Experts of a small language model.
Experts: 8 picks a token, a shared expert of 64 neurons.
Below are experts of layer 8 (counted from 0) of a mixture-of-experts language model. Rows are named router (the router's row for the expert), gate (a neuron's input weights, with its number), up (a neuron's input weights, with its number), down (a neuron's output weights, with its number) and show model dimensions 0-255. Each number is 500 + 50 x the weight over its row's rms, rounded and kept within 0 to 999. Numbers have three digits each.
After each expert's rows: "mostly gets" lists some tokens that are sent to it at least half of the time. This comes from a sample of Wikipedia text that the model never trained on.

# expert 171
router:583602477541457549551488484473565462490503565517439461463547604541581500548572488441528530559582594567438394488491524440430380418490503495398469390562537507440531547538510542452461520487538425516454465529643557516465502511534543577482429488488520475527371477484471466471503590448400506536515467463428545493541460514437525572481447523541512550504539456559474510435529507396439491496480596512466527419513511497551513513466457493512492503442521497477473574467541541523550449576476567553556482458564515442517398478537452548458520457503466607501492436512406596378447514495476469463507489417542527506534456517459478512562527480560534418507512469501456444435458471421449499586469479474502467517519529549565454503426387580498493482426551551450507582561494474452458424480568416
gate0:526565458456497560500481459481586491448496418518565451524587577509552446545618509435523538484500471530478421571557471616459515421451506531488540409604550576426527542477472490534417575602558533462422398539547540414503458487495510559495476474494487487493547512514472440363506520514467531529509492451394531538491496476431465576539466552609568520518492505518412463514448530410446488515484494459434506546450514549531459446475510501542486445496539445525552540556543531482502507550508503503551550499409480474598480460574483510557493454497522462493456557499483558540457501494403478492485465459498535536420518549486518519675483436430479453657528465470544469602492487424522545503436565410463458421465441445472460551495392496557590460473483507530462483604579443575476512527512496
up0:544467492529537488458507506494562447473541462503533544496562675444610535454509514541553524536472390543454427474515407463475499418475506514590479487559542572550484521494553517412425487526562489488577499462599391486456445542554497435554554556478486468503569457364574442553476559558475489570526591414484486524476460422516463484432453553538429458473503459454527530466442529526490539467417541506542474506446499493539512559539575448521407465533542455467508485540550466542405537500499392528490460488457470463459418461485404491395492508527388536478455536506494535468496417492434615435435519489412530512518568525539434488467384507520410485430500526466511500549515488444590587515570480534531512525560475629502568481500482486522495464446419480451525476508563508435531422547561515
down0:524476454561508483536401518488455598494590530565466446500413550442533494513568547536469468511531475466406401481490583549355470496454579451577471474595513525453513494537458491550478483502563549503487454491568529522381397530420518492555573560485531543519535433541498445488518523467464487528501524563525600492564482549503494484454511466598500499500559437516590551477517497525421474489444481529432544534583398507594558423486533524493491472576509475474475592498485452442491491519548517584526493506498466494516471556483485499543458523575448493490432545493458609463541444461522621422483478495566503466521436537469488463449483509557525492481476534455442425485512501444447543323575545451432482408533514469464545474499476465456571458579436515387465573562567561536424544570473377
mostly gets: "when ", "After ", "until ", "When ", "because ", "while "

# expert 183
router:522595474526474511563432450432527474464456569551352510507552544473500455595547446460506556565564481483335367514519490444384489440458403547435516420541506541489530514464536547502470562433541434535508499502599523534511461513528531492512523510493515480533369483488410446462511497532441545560500534497453475568527442584490532586520541516542541499422611469512496508487491534487463471500496545538487541411438450525601520484534424497491535503455569466472500548472490487516599445586565488619537482523560566470436485453504393502510527413479448504520458439536452515507457491512501466448456465401481519514495388496447522488557564489508467406482580476510505428481476486449419510663492512487509510503540544507549458529447376548499459536519513528532507619503510485452439420464567481
gate0:531449522468479548442475542446464488489553441433508551530535496583449523474473462365460466540593599488532532472430461395488472565537449432487561495470480405563506473532509526495505620547525457481483515455496504556503487395526527455528415425439542413539395536463500491473470412514498492447643509528479407556553510577482478481504436498499535503488577552462528508602576457471500551440561545496505527563529479506594496499469374521470601466482568624544515501437395476539571497502542473519542426506629522437456558457484606633405493518441603479572460459507488522511500485477548508463462506502523476468436486500443429474501599486456569463483578506429523467504486537448458464480485553525450550491534486441491486509475484499559588587462485455465519584487557443490508473451432536
up0:592570572442568443570517573538474428480482464479490531509484552447444580517584442578471511512447500503536480504508548470488438511552404524500486521562511458540383510533516370465415512519496440530598535472512520671517531490511509594542556467544488468456552502461563496452443559401527456576497520487446513581522603489618488525504533480417489533509567522438538586553534419539499518510459412492486575465513586522515452549500492603468527522527514519440453455468462526473412460433476501418509411510457463486485505469511504444429431540571505531509512511501465586428473433406461500632515495511493482506512565515490512558451502500570491550444621543434494506461516394566457463403529483468539459519438522499445451456429485543531533572437512531454538460528515544516493534608379527
down0:459522441547484539457489539449424480385493508419526457621482455447439561529486537541427481465551517410501392379502505426514486473439406504470525449483519495449482446460531482523471563444514459366485531474437553574597510460460521573499527446494558545505509622527583579484501500502496478589558486571496473474479559502550504531523552491535499501373482489454498462507500562428580451401498494512652435417482539465544492446560540477588524536472503513530426469462480446542464483468452471569565523495531504417478521420527455468521475449531514580504542562537538491558468505491506508536523497523512568461535486508444435500545413413447489574569589516547549488508483508410529515564361555448539598542583551543494517569533493397513519474497544368512494486566521458520567504544527556
mostly gets: "when ", "before ", "After ", "When ", "until ", "where "

# expert 191
router:487564468488437539569428487499536530400594545436400462477489536573527494547524482522494512578578515510400473474469524470436419453492454475342421368563519521506580449590555542444431506453533421470491448544691472554486504467413473497508528546504507480538373536543499525481550537485502438500461494440426522518524465485466554523529494467504534525522567457550455501454493568472448456460522611479506650504536509505576478519438492470505532513463560526454450560507531564536528434528563605538561513425531561463518486516564497571422587502540459554455445503539484519413451492508484515457468480387497505436527444490491566437567516506530496480494491416504434392446462524461409488559553458544497508527411524537512469523478443507515435434525565506465467542579483456458430463439473474
gate0:573551477464537564559516554594478497441528453411522362535514481412468437532524490515491462478373571460461501539488490400447545459507482553457516505501563530542443489573583493478479460461522502461434551529454524557515515511573537546557492577461530526488486474575384569506498518503461394478444532437555502498509490496511351544572456497493545487487477607587525544474520540586380423488512482516527598417492540444578515536618516490521581556538528534468500443420549496486448533552445377538452598451462478580515463485478525496563491505502473485451578525546346541517581471544524444543501481428462468567436389454491567493502552491444448452543552466488442456487503477459443549579447560464519522538517494547483537444516486534424575488476554564495428465544491463474488464551472554
up0:548473418515447487402488477472549579460544469483515496441506462465463385499480515484550487492509562530489569487449530459468498442428498518490556472513475523383483500547542602413485488569488444524440439536456582551533508533549411527518511504491520497553525557452390463436419566511483531450622530492524406395538463484577484604501594506488453552500503554491575479513527520528460505531520521496517470455465445506533505581443550516434469542526433410582548451407529467508568476545397519535485412532462524565474525463466488538543479526561419491399448501483408517573367356473413573504504493475520552553379621547453563469493493448528407468456485475467479450517524479529565560472608582542517507530558487462489490534458460518399565488469547431560485566491564527476486524506549517
down0:597503524544485573483555454441519531577456548495523478474526423493452454427483465559417466529402483553518505528519508457505484472516514505564536581444514470569601551492457472436503419558438565443520455465543519407501404402450473552504525456516500506465511518441477462441494483482408377467454514472455527552481510445530408575498417472444555435468488469480493549580523556568561476484453552497487642504560543518524562506411445529466631523524588403564553533406507481472476510536367452545530494525495495432517463465492562552544470501483507474485548539592507569470516557526478454501537491581481494528454608487530493644443453470395476599504532473583483503440441621515532482469387489508523464558492584526453480525519495555482536529468544530535447507442440606505470464540481540
mostly gets: "that ", "this ", "which ", "these ", "where ", "because "

# expert 141
router:522570481487476540555442559525576500414492549488386430466597534559517475591545425381469578594598475476445484480449500497387446480477476451406556478496474485468529578541517512416450494497481426519508448472566514540532615409469472550482535510567626499494443579463498520518473519529420501561425578497457510494536447460498506515502504459467483514485566392557501496480538517478446433504522571484471584408506528514585574464515456464479564482454498552575470552527609501583569435550518586429524480475549508460498529504429523447502546458441422483548443441584442532477500504531426562526466538445506561368541448392484498508564520540459473481481562461516511421558422464450447620568489487500455502535488549533577438540464425528532470474456541541530548456528470509574446478523524472
gate0:449454518441551541433536631543486576485434515564556466576408517608451427500354584496592478416459501534531470493452473434512467528446478544473497508526417493534572427542496503518540475524572603558434459491518507497533488567460450505553541518520480480524458459464520501470560392470551507549460512509535484468486511613552447464495504500501510546473534472560515549535446525425514520389652414503459576528512458632500493508452449472501474546493413492508512566504558434515453521479445455492550485569511482555517478481647455509499473420519410535513457505516436535429482530413461532512589492434557485582456485504483471511558462423462517456451627436572416498549479481484523542504511572510491425503429515534497464620483488511521477476480580562526483541503618397517446531491524469
up0:512394533501476530473478441539469438442512439488542491472510574523487408503449559462439559486620528450438501429453489466610534478440408494440441432404540492567516592522508476401483502471406529524371553505485451539573473519452645468463464573499551490567496511579562588581472489508610475419525584502481436469478438637481504613468598527556514509512438461502533486492429483576493484460509492465451465445519487453503474542490437467552481515453574494479525528541514504544444517459432519482496501539486494479441477496409499524465574454460415578520595573563568569504538451479578498505481538490435551550478469586488554436546508600528527424541530484452477478409503469565467435502499462502487478436473466457629517475532550464497443600472545524461500444507525516466506529514607514
down0:455569483478450447474471566517501489503414568462479447583369466397449471483501501543495510446409501506518549431518450496466535577589467450636456427436550448532624410556459577547461529504556623443440541482525537510448508473516481502540563512549579590479481517510467522572532535578475528485498582596504450615511500405481508595401377499484495506514467584463432414506403469472596555509514585438527479482499477549517507443523404424522502510482488465537496452501457460438507453451402530527508572499498582484572483558468505562452471420501479547572489529537484430510440605502528477461518535507499522463615454509515498492513432473418545513454534538471524495522573514487494474497503495553478460550468431485526608446476445510460524439539493527466485554531493580443496563589508572
mostly gets: "Note", "^{(", "tick", "down", "Up", "Genre"

# expert 132
router:485568512522499464586523486560535414407543564517405482546534561585503367536568465475513529496572557499467389456484500485477498462461516449480505457587448486417576580571612494480488510508575507539479402420539514586482610470436535564479475479515583437557399539479507501471483500476460457458470552517461502569528506480519517480465569464596470510387529438485468522463573517484440470471495558405468591504480501531559535429528494468532480508497543488519524551445571511573516492520484559457476498516508537454491475497505516491534576428511505559501369490551465502496497523511422519502539560450492475435506413414487504483596515540523492372472569426526484382529372544481431588640497518490493479531374468498522423485402452512455548507470489524506518534547480452497449396483463426
gate0:575434595503464522501505440469539532381563459467536575570561611516524493535502511524421504520512566486472394492478472475583501539485542450505517518549498527417558554531513513428474518510471493499588479495537536512516547555518647592505525502530498505510488584538575440544445439486447595519542556489414512445475546421460546464481436404478493482505496454488462600486481484484516547424431525601497526434503510484534602474554479501460547437444468515454439530495518473470544531502533544449498580465428490475572539444411546410481542435439474400575433486580500495535526529436472630541502538552552522363499558485462524462554481588434538551524468431409467468485535464443425497503574493394537551451463538553410438537503456486484532551490532451494577437549510488433418436603513486
up0:429497505516459444477594437449563512498447547460613463453555442533548517468514490513489540558550511456451505567476504435455533427496530527486450443458458586503460426491497498458470538485462437382463558562540451511576475494495564429495509496485543490546476429586475432523574473481449565487499459548467554555535529447491430508543535509490600552518516465455432436516476458519448469537518562435519345589594465604474401484490472525548550496508534489522486506537491450493492413575461556574453299424465447532440420408504545448514610469511445546499448465569567518521512450537495452495494565525519520508507575491506622472406562473546489502433499543535482442471497524494470471519384488510575512534534473594472479469578466490584555540487515526395517541553576592550521486569523476
down0:618501538483518471550494524440497495579587411519462485505441536446523469506540558452499447438516492543391539526552506474620561486446519479521494449498435525481480538542524441522577546485437540522603479462644525503472574474525470528445449568440464412488488541471410529538450421495426544460488541565443488512504488477518449415505582461543528492522471503538429506570584528544464457591439469452503501547545496492556445489609494493489486586531451448556464572487456524513449598482438520603480566539524546383417489493489551508539452393587532472513483620463509531549640473512493457514396529562439507425501575546487497503417517555562420497588506481542510464497534429433438420470529551479500459533492448418502574573550466454457534462433475487431517446448492487462542496409530489
mostly gets: "TV", "US", "ES", "AR", "UK", "BA"

# expert 109
router:563551443493523483520540566533521456451516628428457433504582578559567459539600514498509522506538507526395453448386520575429432455576498509419460432514496576514484477578570552417487505464520418498570432417531503564474511508519512517512480478591576461511455539523376468542486489531473445478444542498355469469520492457581525513500493460546492532434593447537495468514529437459456519504527503511501543521458525482545488467465510512457522520490554475504497541516523502518524428596517568484466547443508520544446521424528478532429544375522513512491519437531485535425466489584498475534523502440442529482477465480461470518626512581507518498515547465497502386491437413478450615572463502519457469472526573506525390558427304428580439505471543524481545524585520553469428453508455414
gate0:524495456496586568533559501534471388518589550505492435548535529497592511473607525523525455567540469530437503425398518539432545492544554451439439487502569601512499453530536530545442455419478510438556472486555582569576539494524509510484579460534476555445400533406458489474478447552637458522496452519498408502510507436494474494450526460501513442443484495514559520514438462454405497488515502537460622491471503627425584417491480475548555380501482545489448466534582538506484496543526511556545430437569522502516431398509470456440424570534561490441497463508456476494484584565418553549482491464425591486530462540529489528390497517438503537518560472518533498426449526440516487513571511505474483529462425563459476548451469378541450465546530591430519541465603493518471428468436446
up0:492489483433478523442488538373493562474509528401490549410486484528463451450422515438492492536432511532406484483468420529543536613444495545516582409486428466437494498426454494438430494497508468471385560528524431495521449495522509483531434513398450529478572563571431560576611450488565464496484439488505537449576549429460488556559552542475451515490464614466577466460477471501539462521534494457540461548597543472489514538471516591552459509502517623592407492491426503573489516494505415659475514522538474461526505481544543459519549570476515556438530476574552554499532567484462440443464548473550534524455499615482484466572485540500511544423479446480546438571471487501520509477514472518537582487553507592459483493463561441552615511566515517546421415416592477574533483452474513
down0:472469484495538482454480486466545426504536530415429481493550425441450479506464449519428496494437457477507439477568486525537552569591466494473549469471509525483509403544541498481472531419536455534421500593548507571479473448541476398484487458397602574417559524447552509504550567467509564484494421453501500537493525419443542490536449469457492460438569569501564503532560518551576605567489495484597516568541559480522502573518432632537564509548466487454443527475440480524471545484497486563559510461522563494447503444502489429535506544444457440571569454513405503596558505471540451444470542429518489498509534512534491484512535525432487475468449429382568467519414535484414378583445528549565581553480545541497599484577502480485515499445612594494457478466562495438515531414477657
mostly gets: "nd ", "rd ", "th ", "teenth ", ")}, ", "Battalion"